From a checkpoint of a small mixture-of-experts model trained on Wikipedia.
Training: a variant of SOAP for the experts, 541M tokens, 4129 steps.
Below are experts of layer 5 (counted from 0) of a mixture-of-experts language model. Rows are named up (a neuron's input weights, with its number) and show model dimensions 0-127. Each number is 128 + 24 x the weight over its row's rms, rounded and kept within 0 to 255. Numbers have three digits each.
Before each expert's rows: a language model's description of what the expert responds to. This comes from a sample of Wikipedia text that the model never trained on.

# expert 5
Last digit of decade years such as 196|0 in biography openings, decimal points, suffix pieces like -s and -ing, and list dashes.
up1:140138174156099095134114029096136127157089133105137149124152108131141105135150122134138141105089132126132147121098113142093119097139153140128104125148131118124078183122107148150152129108108148163130143128149097140133111115139113118131123124149129119097115130170117120097144102094096175144157109106128089154163124136136147123110090103057142113142117149092093135152139097113149084142157
up2:141149114138108171149076109139078070109136095091086127115155090068083133107150128075106142135123145132136151117082148138135136067124115132095145125120149108159112159087154164145122123098132157131158096092122106107141123116126160129112130125169152071112158134152099161154094152128118138136141102109142136141142136129122105164124148127113137113095120094105104155101119119143102159114124
up3:099151181143121156159136085135168126104128163151118126162134106163146120070170098096183114092136182098084111104127109126099101127131103111138126147121148147152084161103112112155103161169153113116167167156149116086142160151140130140113153138103139130153152141112101131173141120159123172178086148099162110121116158134109115154131127134094098117097158128118166102090085146141133171191122
up4:145150151146150113143112126120088111116119180176192162137149142103140156155130157102137136124122136139112077167138095148088157128138177149143137160100176074109118116160105092181086134111095106143120122129141126144153175175111133087136096165133156127139143105146128144124144136134097110126147125098148144161150133166089108152170137073134143145116115178156143108133126121094123140124120
up5:116126115157196132142152103154125141132158128128091138109123150098110128143139115100135156116142120106088114139105168115107160129159161096146121138141145136110138141112144125150157089116131142104150144170155122151156115128144129123105167118158151136113135150151117157138136121121142116127098137114086160150149143133135149123146104126088147122167143129140174108138114120140165111139135
up6:119189151103133134114132110114105126109189119174132112090089142120169154163160129102153103123099183066134110151103132169135131113111149096151165092114156136109131125132148185116127119114152138090129146140115100122106163134114083158147087079145159136114153182114167092121130125181148119103093097122152139122127106131128109166138195101108107110109105119136098127134146114116143152144166
up7:048104100140151140113114129129122137122120162172073136131103188107107140140100132148119147136144127158123131104114125114104132134128126129114117145170121150157148154150113128146127167108151087110158100145132082105174126172125139169145167150110128132117101115136164075107148069137112138174130159128171162146138127138115112151131093133134154129154122158128141160140110086107129109138124
up8:145169151116082128126143120143089181135149172135092127140094130130097143166120126105135106118116139148142100082153114148077124104117150151134113122145140126135170123131119141112138081156145098137147138105115100109087146097088140127117128112111121144133133069126124112133127121185119154102122150161126105112094131112136128132098117133131131148145172134139125152164090127139127107152145

# expert 1
Final digits of years and codes, line breaks between list or taxonomy entries, and mid-word pieces, such as 181|0, compro|m|ised, Churchman|ship.
up1:110134169125124144107114163125132133156147152108131127133147163110140191153087089136130126160104141097111088151102120134132083125085176118154137097134156123127111119137133120110081159129099159106120160135110156067112142112064121148180140095134092090135113172138165151165141110127117150158133137175141104122101136112129103152140148133149100138133118147130134087101100124148109138162109
up2:109152159109134097122112098103096115144137127101141090128153125132168135150143137165147153136084149125121101137139160153159087173116112127117135111177141102163111164091135156151101155118148132080104094120141108107093138135150120131150125128107158136165140114122158103114131113154129136113111132150145141124114105086116126138086141128151169102147119126121133126095122087059103092149111
up3:106124138133116107155146138127113081122145152167145125128133155157103086124141159126094104171097140117161109147139126154108125124078126147162161143122134154132106085139150146129147083131096112089159160141125121116126110174145148146127112123136157103131092108125140118151145120145104156112059093099102153056107136148110131101090109131110125094172120106067100129130134103145119076103116
up4:099148091125134151113139111136118133109133083112154147115138141125216122118097178147097106165135134105132157140154092134151148138151113170101142123147119083093159131132153128139164128124115123142139095165173117120170105146113136115137162123144138127130126123091102127095153086150115126124076127163124148130105115117098149131134133114140115179141128120088150129125184112110160183129150
up5:186165125114119141125119137098136107146097111151123108128153151124139122143128119131091117158117116104101116156109202117143130136136166150080173130114120141200143194141183111159129113147111139054147129131134126136183116105095132148161159123139143148127130111158153094128129152118164158147103122104108109134142053139119103148100105149133158106134154126145110134056121171090169117110126
up6:086157144190154090111133151168144129105128150121133135135126118122118131134130159118099116147125107123108118136106122161137152142128101136142128092102110136110153148119112150116135110119097117138163136137055104074180118160166152163153173140107148155142109141099125130136173148151100150170127135120146147138114145129117135134145122124125114137122116120124098125146128101123102118160162
up7:136120123134134134097109145147105081125116093120104073117152190135130141152134070118111113163145122098133105169108139133106166141148105119111119158138098131104126102090172172130141114181126130161088108154133113128125112125105117130115135116127120129105124139072098145150103101165148181138124140135105109123072124126134145113141163117136097139121196113100178166122117132112129104107134
up8:125172113117127102132064133170129122128128146122153108102105124150108105103132149137076105114136152096092126125122169091062176116110140130115094102111123129162075136128155140092111151105135173131164134110123118111125148121152158122100112127140137092159182125099166127122097150176147132117122170143157135121079106134133131159125171135165123141127141129147104129137155144105119106147161

# expert 3
Inner digits of years and numbers, above all the 9 in 19xx birth years after "born", also prize sums and table figures.
up1:124129116113073130148128132199147165123151144100072094130222124177146051165176119144127118156102143147107116133160121150120116148097127164156131155123128130121129151173137168119147141119136117116123129163149119118162106113138126126088118107117131164160136122115124118085126147087146133110124122137178097112107144137147084115157172119120162142152161137140119139148194146146119148135129
up2:151144116159169153158116107140121086161139137127088187125103110148105135162134088171090145114117109105182131120158108122115110151135114096166155118138137154139119173127129120123136106105116152107125145130171086142093144136130096162148104115125129117144101145109099117143141099139088126136156098126110151143151160125098129120126130147091096105139136079164125135120134122113139173135146
up3:142134122120106149108134141123123129165159159144164140142145086115125143168117157106131104186149131127082117127159101129112105103093176114155101101130142107147135118132183137061086120090138174111126132119113142114175174126127114108090145110107118147160139120131151112090145134115144112113123104125156111126102132129149140127141098171099111115092118093147156133137144162155139097106129
up4:100136106126078112111120147117125128153075131131107162129103103100184112146120101090113118167140128110082119104147111126099117114127084150113115098125138132138155141105108149136130164141146194148134157130083122123068127147147120167101116098108136144118126108120182141146111134156131110105125117119113112118087116144125158137145132163120157150133125145164113136130120111151128125150148
up5:164107118119127131074135166110090141121156130123131115093104116094116102148111073144124131185159139130101122125110162090105083098150119114128125107131163120158154137107132119133111101167150149129125133133129133114089131142146138156112123143153162144147125133162177122113140132150147110116142127129106100146119150130105100173143139167136128103125125104132139138178104126179171165111112
up6:173145100152135135164112169142095102134173141097115114168141170136144125138079107148140106096170160181135136105137131140121151113101120124133112128168136147156152112149121114097125110099148161085169141132107091130158140108139133081139110134137142126115175119104140114120137161107138141116118112118120134118087097115088092116144130121101165138122099138146131085117115130117120110153111
up7:081108146095164138139115114095116132134117133160112099077122147098107050126168141156097142094123083148126171169149107093116144166087121101148162084096115094110101110113129153130122104102134156124105159124124085155121150121099141159158129131118133149088131135122112079160135127179125121141145107133072080137154165131182100108121091135127124120121165140100119112120186117148147117112135
up8:121118137130125134116111149096157152136104137136090112087131150156121109104111128061142115122115146145088137152152086154122115139165162112085138119158098131121151173119114147182093166157126121090145126133122096100107106138136118123135136114104130110124130137149167138114148114092116123099107156156126120140120118131104124150138170066091155147138120132126127090153142057133118129096108

# expert 0
Last digit of years in dates and scores (202'0', 201'5') plus word pieces inside names and proper nouns (Nuck-y, Laguer-re, Magsays-ay).
up1:119137154144179131149149140159108133140119104123165125084127146140138115139179132105130186077104104146148164115151148132109159094100118129129140158094105170117133178125123118178109104138145103115104128130130094131146130140095128137096132132096128155148130138137101139165135103103085118134158106168092124107113148150089128138099170148120098155107130132144112109143133147146159141176133
up2:179126137120145133124101143134114159144109154088081117090114121109136125148151171111126116128116073107069123103187147156136097135120139119174171123133125137156152139110145175120126110190139120110105124150183117121160094113120116157146112132136151144129148134118107152162111118137083128129122115113175155138106147137087073136133136148152069159137077165113121127126117139146102125077104
up3:133133082133145120144143137144135142113125120119099105133117142124153093111173111148120147096089124090160090102101163157118119137126123169105138130152114140088151086143110156126175101082159138098127137173092149148155128087113113121107108127126079176133123139129123161140139124176154155139134166133139099126161157131108117129161144091116133149106158138133116105094123168103117091117104
up4:117150106120158180122103089090114129152101140129131113122166108160099102139144153128083115170089137153177141120140091146141139164107112133151153150135126164150154142113122135106095151118083118118118146136156113116109084113106137093116145146137099164110080165170069092105122104094130124103112103149107115110170130128125158121118126096103146110139154122116103126148128151133079121081152
up5:145150086110143114126106180099092094109135092083107118151133159182170114154096164083118115102150176108179158154095118143162122112121124150115111087159119154121118135175123131160127111118161152102089121153114151127141105128124145119091109123145149092105082125147153140121124145129152119094103162126156104174106134110171180129116135120112128148132130131098123156136132134112128138126141
up6:089134094113107148152138134130139137144136103108110090150146119119160083114112135103118119133148116161160129083090105101090147118098103139114132118088131118133143153119131153105171141134134154130128158117133196157130133125115145128138105101110113141103109130147112136141147174128080097141124150126150079133079108102112128131142109142114111103116065126136142116111112144123122123126124
up7:108126134133116092152134126102154117192161129125113133153119145099142083138102081116117140143127078168146132132149088162135120088115132087119106179089164125126133135138170107122144099125120108112154133170147115138126117128157082160144170088092113100100099140184137166111112101150169121165178139140117116166122095093106164130143165127134147116158120116138165082128153144126105095153117
up8:135188103129142100092149102115148114118119125168116146088115167133125126135109120148163123131137133139136105139097165168116121105178123146115119108116121107156092147139185176105086114078111153149117105122130123118113129156142155165140147143094101121129149121112120161155167149127125153125131130108110120130169110120105114097154115152148126118111119134115105052165131155147165110119151

# expert 8
Last digit of birth years in biographical lists (born 196'0'), Latin taxon endings, and prepositions or capitalized word starts in prose (in, during, Re).
up1:146085102126075140116093156168107153112153122114150154156171111173136112125129122164126132116142154127116103129121133149108160082128126152103129128129129118133149159165133140135168145124098114135107151146130113126131128134148140121126195121150144165135148153119102164141155126175113178137103147076161158178125086193106130120105146122170138086139113093109123111100068119129131111149126
up2:122117121218102094128162130112119122077099079125084146157155125134102113175117138160098114151111113130101100107108130100094109097114086106127153112119108093171095113123130117139140131117116109097080113131133136102155095109125096113142102107113131112161098108141093090118091170129138135129113122138142116107138127122145135118143126128151149127122125147125124139117084142144131174129145
up3:146162133149151157144118127136159135141103135096140132090146140156102078142161106079146143121111150151140090118117187163115144090174160129137147128139127133116097152116136155140123104142143179141119123124134143125127117135144147138152110134102134130087122126122126123120179086147145191117092085116145113137106104138094113149095159148109103124138130159154130173149120164123106145152157
up4:158128163120141132146119109151115088087085133190103144122167119118129154135124165144138135153144121160126097096119133146138126159104112133126139145111100146097095155113139149130109151117159171138126166122119153104137099086088119121131145151185127121187123126119114165145097117162107131116137122130097105098145095153123113117046098133097124102119123158127150086166092117160132142126144
up5:142158112123123137096104117148174123137121095152099174163099129107134099121124146122121140140119140144124116147160137140111106131144093093148176082140099126103145145096122136118147153128174152128088142105163102118114072087151128142147116117159136102155156100133154091104130122111113136123118132148155137135114107148151072118158148127147115125109112134142129152148110098178083119100156
up6:113169101144148118086131158135100155150108079157116075150106109143161108119139147147075124131179111113087062125100099115153095127171165131123146119122151111122066101178119117133122116135141129124097111109112127160133113119129169156124126079122139109169109135113099137132137132119092123111136128100117145172105121119126155107149125111087132105118126148124137129157087153119103132153152
up7:104125143121112133156139117160099120109099129110098075133159079121154173161126186131148147145120147120095122118135106158124169116176117127085117138084137131189107166162123126133169071134139133122145133090114132116136116144108120091144086155090143114150134138149139148132103099137147150129082192144119115139095107159129138107164148085108143125137115173128122188127074139162141100145132
up8:086158131172113135128144103131134132154175126117138077118128119150171130106107136129164134127135129122156126095113141143132186131105113141190123129096113153154110094101124095130171101157165137123148118117178125110129099165116122124106145138086077084109140109115144113135096110143115182146094143162162146136166154105170115168124110121151126096135141132129143122160091087145134161178116

# expert 13
Commas after clauses and names, closing parentheses, and words like first, most, largest, best after a or an.
up1:136113162077123111154096124152139142109114095109113119112127123110160163145077142126102149147138138142115114132150138157105104127106114097151124110090153119112120126122148106123142123159117147107177100108123137122131105122112147136124123129144105136134152115120174144100155116172118132170125098128148148171147123139105115152140100092126128130135129131137128180087129096143110139133087
up2:124172118156093143106100099120121163082144158101120100131107148104157144105132117152107103119068127110120154097092142126141131130124138155097137108116153092131112131084093163146138109141140149125127140116150111125157116100124138117106133119121154084132151137162129131122101123178134099117098130107138155104117122154134120141102107125132126132105176096101083122136172088130086079091107
up3:146125199083098108142125135144131131152138101116137122144136146118086154152143089129108146176077121122153116118132138149142093114160137105127118183091154074131118144116164129091116138127106119148116084128137145131141112157118115125081157146134145127134098116148144152110169109109171124101112136119155086165111130094160149090086115127146127140076165138169097118117107149093100109185100
up4:108147116112097132149127114167116121157115140106098078095097118096117122115154112168185128140112143125150159117065137116080137171148154127122100125115151164139109109133139134129138139100121132146139129145125181119126158129101147101109153132111125147117138151083110115142107118127109076133136140091127117119188132097125200143156128140116123118122107164153103147132107153157098103139130
up5:174104108148118103113116072115119115137092138123111135100112141144130053091166107165135124128095119136137080102130160173163128069087114126158135065128148146097102146115164081150154140118139121124119138153114110098120165154103118122128154121152125139101093117185160122149132141134114115113106103115169141140105136156142153149158100106117129125105144116109149099156177128137111176150107
up6:081143138116142163146137147123142098149115163132157097118153124118115169071131140127166131154109111135133095117131132150113128114128133115127086080078161114109142131123141118153116155138117107146101121137168117101121166113139126121151146135117092116126117138153173105070073151135102122108155124106121163100113155081105126147133120114144130132160136110138075080164133140133134117161113
up7:123109166110099119127097130126142176101147112151096127102131153107157147100095104120127147115153124125112118121130139159125171118138085127079154171092083127140117126122104153120090096091150106095109149138120127136122150103124111100114094154140108136129108146117137139130104131120130138165123125174177123118164119135135126163160152138132154132130118115090137130119149114146169091125110
up8:107163133134124164135151128127110126126110154105122136149153148146132118144123145132173120123082101181133101092141163129130087091138128099132131140117158139122092108120106094112111130162115138132139115178114136100129188154133130119129171101137155090124081160136147157131093112142142098122089196160181162156113143139100137166118126109099131098099154142157151135131105114125117119185148

# expert 10
Line breaks and periods ending sentences before headings or tables, plus pipes at row starts and section words like History.
up1:140130131111134130129079096125093103126154125168107108144093150160125135098137108105108132148171101141108099139101153127130130114145169167113107106088129115135109166118140137134137090103099144115113096096143120146128123108141101136146145134096107134073150119149173134118152145174168112175118131184117146131102103114157093101107108062129113152169121168136130154100151158152134168112075
up2:121087108141112142107131144136103092192102098134121114107145100105099115112136139149131153098112088123157092100109108126058128111152137104101125128141165178137143132136104122162115138133137130117125163159138122178132183112172089096117158101125104170134117126130155135129128137118166122135083140170174151139093133124115119103124111131129084169115116118135177140126158113112117157141098
up3:129164108156150128081160081084135131133183144133095130128149155114141114109103132100104155139131120067131135157117161108140122104129112141134111077121149162115133129148140156101124127133142126052097120117164109110153140134141088089129099170106091164140101131117105144105101131134105100129143111129096099147121110151139147133144126161120137136076085132124094145117180111091118124144108
up4:147121117126124116116159107137123126155100145114168119194094100087088112125139130106107145123181146182138110103175128125099160142151101134122131135124122089108179085137137154117155093101144154111146125147118115098122159117134127106111144095125116146126119135102153094111097151100092144144100157089135155140147143141093097091126117143132137123128145137123141130111165140142146189096147
up5:110139105182148144140169106140123135153108120099082148138126099117165152120112162068117131120157147142128117122113100148174148154184179095172061135136099151091131167147084084161153139131105117081157140132132111125113140112128090129120155063081157126113143112086136109132108155117135150138127136157142158121134099102079133108142127153138177152150130155150153131159131090165160138118139
up6:124142148128101122113090142116126143145117100144100149156104122213169112110143087122131135130141107085130098098069085111128136101129135123119123093120093135128150137128122180153146126104115136117074141127114143152168131142144120149121146115119126083152109133123122122149117131144112176130150122147101130139128151157132126112097122136107091165113090114141109103127137168164126188102137
up7:131136104134140115131146160134192076113148166146135130123136174152159158148108100106130128106150128102144097177140159182112116128121174126103119164092118093137107158139114125125121112125141121128072125139122099152156104154140136149114109118128118123132167094082153142160155162139065167148149158118173132159118094130120126113133101124094158149160126146153116112137134094127123161106114
up8:117133126139102146139100114125109104102143097138121123093133167144131127169154128112101142096139129092165144096114163110155132130172167155149136136147130104142102150105129137134092125135123126138176098097132118083133141144135115076152155116107111104129130095131110130113101094155150146141129130087172076161123085111114157123108113103138079129135129102104120155125123161156137128151075

# expert 11
General nouns after the, his, in or at, such as time, role, part, position, ranking, price, often "at which time".
up0:142137122100179144120097086137111096063095126167118146174133147143113138056135109151128102145090096153089131111098109144127157081134124102168155160124137146145102146147128094174091129147110123105136129175075135151125124138096135150138159115088143129142138166134151097146170112167138131127126124138150115129124101173091119110053097101133115132145154124135078118088106130077143124106151
up1:119112173169124128148100132129139138170105140162114133138181139105121141126103106101121125151101080121134148168127149127101121131168116131107139137165163097144129097088161142150087130194116135122157161131165114114130153127114111129092134143150139123114093157123123114098155114099088146116105119128103138149113124110121115078116137143111154112154154112133148155111097103129140135125146
up2:172103123132134168155138072124113073102173129124156110129123159138116107089135117108119101126184075116083110170095122121158162088094132102102104141153171146107147130132157121158176099160127126150120113138134180122125183100134138113137157116112159085147130170132087089077111097150165115117142115132144116115135134150088144116125106101127115086083147152118146129142123132126092112139145
up3:108117137132114148160119083118123158123120151175134120196115132140109136114157133125108130120114130142150130144123155119186102128138125125153135082104094101113167106098083153134206075181073164160159129138093079132132128139116140110143166111108126110135127126096122088110169137114087128125146110154129121098148119114113142175101138134142171134116134114110163111130113142155125127135105
up4:130132143128133106121143101115104125159128121174139126123163104089157126118127151120101179148140130105090163148149114129121158112109096107153147106153141089127123071129125147137155129130115125124127118108113128143126170111109105104146137114116148132122149157134135126131128120119097160116106133146122117094117133199151140115099147124082125162160160122180141156127129151123099171148171
up5:109103115140137117174166119144155101116152183111113149146123139172127132133107110132132101115149092129101115128121106178096181069094146090167143148109107108121124171148124089154156126129095094113127102131134154147099146154157118146154147188160110148130105130111176135149099172127124138120153168124146117103153165124167121105141167085105135090122117126131129144126108169125097063158139
up6:144135137136099119109100135137129148122116098158125179117116182140118086157155119127134124146130130167147132155161128109093106148116141134134144110124104097095153134136089146102150131135147164178108137098126105146156142135123152077175124087090096122103120118131145108125144105102172119102137148118110121105099149125135160129118118105126106103133154151139149155104132122081082109159132
up7:082117090141147063149139133121148147146105092168126073177112154122141119122161109170126105126098108163121123166142063109163169087106134097127147119101135117114110130134112150160162095102159121089129141154132104156127153116110146109158097148116139144137091104134147133106100127156115178132076111149108130121119139150103157126097107117119116115102139147139109120111147149108071124144144

# expert 12
Digits inside ISBNs, register numbers, circa years and climate-table temperatures (3'3'.4), plus mid-word pieces of place names (Pohn-pe-i).
up1:116118147140129131144123129151125096108111110121103116135118133097115130115137135114078128162094143123150135118167120114129068118123151139073121133159190165135185135137112140118148108084124111162113145093164157095134115128040150139111126125148085089108145140122142107141140123127127148161103166184178102103131118131134100099130143133102133132152128150118130130128165134122117118171165
up2:107138152143130118128090122148119131142133092110138181153153128110138072128135130129152098129157106082146125116135159124125109116111122069177122104132136146096108159113098116150114111121148143095173137137164101088122114132159114106131103128088154132117088134088137147138145112134152139143144135144149143151125112124158130189126116086113114113081095128143134133130111181170146081142115
up3:126112125180116135137148135172125093123140139134097169076129155094094141118127134119101152165097126140126131159147139138111091146089109114127117070159146134116144147086102098141126111155111124097135113131144130120120140111088098115150153113102143131124123138092118124157168150116123128139105182123126101098113132100128173116165152129175156086171131108136122161125134153097140123136129
up4:080150142097121145104108141094124081136095152143124118153160131128110139157128146143132160137141111128101144152144119116142143108142176156153112098110134137113097135109118106116106173140106106171110118160149122129193173121139097138173118100149147098155152119155095115116111121114108156077108128114171135127160126141153159113139082130109179146164115144133155130105127120133126171103105
up5:108105163124139144118150124145131135171119130162100120171135136114137136113165110115142126144115111172144155131148117146076122129136111145100131096134195106135144150150178102111118175100130109122109140074085120092145112145107150120147139165121120084143166127139104159102126132133125121105134120122133119125142136108141136115125118122102117142143162157107083118122134158162120139131133
up6:128100110105129126140093141133101087156148058098109153120160134150129109142126122108121148169121133134133144136135157152126142135074129092101126121123155138067111144171097138114121114143134164168123127122124139130122128126128113089077172126125148164090125124111155106142108121132142128111105098141110114106157163133151108140144142197115139215138132145109160135160185162116132114087084
up7:135143179127140105097119147130117152138208155152122125145100124158139125163132104139111114150105156190128125098110151151130084121133133132124121129157149149117104147168183085075138119131126140152148118095127149127119140104151127116148117123150152101157089156076124086145156136121131128135128145149126155111135112127116111122107115133111184140157134111135112140119124090118171149153112
up8:141170134128120130175130122124119119131101153125166176141146174119181141108098163123157110117123121171134103121155124156133137106108115128126130113173123153130112119127150106156145098129072139129081074137109153124119133143124163086134122153168151128124125174106139118134192118109113146114128138102142130158110139106149122156121114107112113126106130065152142123128107130097194084094084

# expert 15
Last year digit in "(born 1985)" biography headings, authority names in species lists, and name or word starts like A|iton, Ob|verse.
up1:145136136149148129105146107146111068116139118104110134138113130124132105161129104099068159162142102105142122139149136154129160108168095117108108110102120094145114133121138103118110073146172174120150095123143167113159141128178150120081098109159110135135121137123116108091136085109124174129147110134116121094138122178128100144114112166154127117117125151184103162145131087114173181158124
up2:126117080117113167128133129087125111169110115109149130131080167095098151203090101131152102133063120102139138125104131109117119140114117109114125153129108126139149124151125143156132124187126098125152122111155117105116111165129161084061110116102132136128130095165115134122123131132127145099118113118123132127071126147107099114156107114129147136134130094120163164140115153154136131096112
up3:169134146088127110139143126164117160120123104117098141128126138108124184156154147116121115096119113143128117103088124151080152136115096153098157176133126099108152142111140115141103139148129171105168089173113133107106156089116094140129183125124124175087164105132126118147103082153112136104138136136116094113124100111089085137120138146103128124126108089185136098123118153110176137121140
up4:124169135156153106101086099098130123148154153105111115102135144151172138092113105105117102115143042120122147114117131127081101152156141099112113128202144168140133139134109139132116171118135143115146129113126111156070146161150114141122115102129149137197132099156148133133136129110139146144105173107169100125162104128109090163157132122145105152178108120163148148104140143130088169129125
up5:110151139074146114109103144129100116139147102149134151146127164123133115137181153113105136120144159119095145135168127154124155148145156176161152121152100171099135164090133133175155109136109148079152127118188134081068122086072096151106122109105191085074132143141147134135151149132133140104114124146156124093114149144159106131125108147104105129123094122108125157109134124185121116113119
up6:136154143153114112090123155125129118139126158116101131159133138182145150131166132169161139114139074119133086159093128090107150078135215160104118122129120097120122120121165163083133118130101071126122111096114113146116146115145137161114119175083108134141142131115144167069153068123094174113145130107127109099145146130122111115139114147201097090131141128127128081141146097095101082132124
up7:104154164103169146176141132134104135095075123106159116117164165142167150169118157087152095156108063146107102158140149144167126126172099139125111170110150149122164176173102127163136123106106099125117129157154135120132129094084139143106086098148159142122110092115130130114152102109137145102127130120096115137136124146178095152142129066142117165120178097126151179119128100119118156146098
up8:127139127095142156142110110152123170173111119130112139127137144144144156131102146117136126132133104123157115137173110115101103130125128136114132161144158091121107153127101136167144155098195170138162143129106111117106138099136132164123131142106114112104108114121135168122137119115151145134105113142178135076096163137118145148130141129127138121140142134166122081153145120124129124129157

# expert 7
Linking words mid-sentence, mostly and, by, with, from, at, or, plus semicolons and colons in lists such as "Music by:".
up1:136150101141123095134108162143143133187125136161134160118125162160142153129149094146133115165088113142140119146113126141102173111160174137137151121109158128083151158142154157122132114125120126174138134124176113116094137142090119145146107159133117148149157147107110089139120158151145086137152111123136081121189121102145142128138116110119121112147143153109145176068096127150147094111108
up2:121132124105123100129091145127099075153152142157165123098090150122113129163137141165126145149116124182133089154119092175126120092142097148134120156138141129154098111124146153143119114116142133154167097159091154162098166083160141122127065099114136111140138145126081135094150163115116202119136122130145125115138117141139165176137130154124114146148109114139137135079120113109105127122080
up3:176153159101119127147104096124126093120158130137200066151132110148184140106152129123089143117111098126107091157127151126104135154120128137122137140122114142157088118123140187081107134144108124095126116165122117088112092111110127133117115134138116113145129143156139146145145144123109141130144179178134138114151171121122142108123114132142138133123135119178141133112085131118124159147115
up4:146088156104153142117114104142123071139137143159095148148110092117136118121152091122130102099161148124148111086129163109099130120154156147137138168124160134125138123124085120137159124148122146134169080133168151083155111097079111068099123126169105137133122144124120144121149098152152129131138141102143107152113149156167130108135108136134140125125120083136142133138139147130103114094160
up5:131128149116139087088135105142102140176153127168112114141160138118164117089135116072141131173109075117132120110073102100143142074108149170152155129104163135080112097120110102163146116146099140127116144139135135113162133148110158124142140157169150138108134135079110127126101099132157151110151099089064145134145133117114115123125197157094181141088115131148123116106092128106143105178091
up6:139153141172128094145081127143089122136109088072144104126111142133119161133170115138129124146116118120165142113197146106126156159105169131121171157085100126168142134110153143086166116128110107139124152161139130154158151141093140113139135154139121142117109138120116161112166141145122135116108149150145173096095147097142114118145136105138155152184130113115135123121094119079161133116109
up7:120112099103132171174110155154128123110103122121072095109133113127158134114079127127078141175120069153122108093126098148140155113126113167163143118134143142135134126109156118124125072174133162111142125114148115173152135106147142121150099119110085085147099150127136121141095112130131151167139109120123119123155159143163176119095126136139127135134104112156146148145182096117114088105142
up8:121116134117120136136129148110065171162157095129123101123100112115120123102128106161126170172109130132109140109124061142133136133145144082134203147167126103123143111080139119130097113128182120133119095129148119125123140113173147134138112188111114145134118091114176095155142130126148121109194088119127152131136102137125127134149123103122157140130143159134108102138128130131117125147105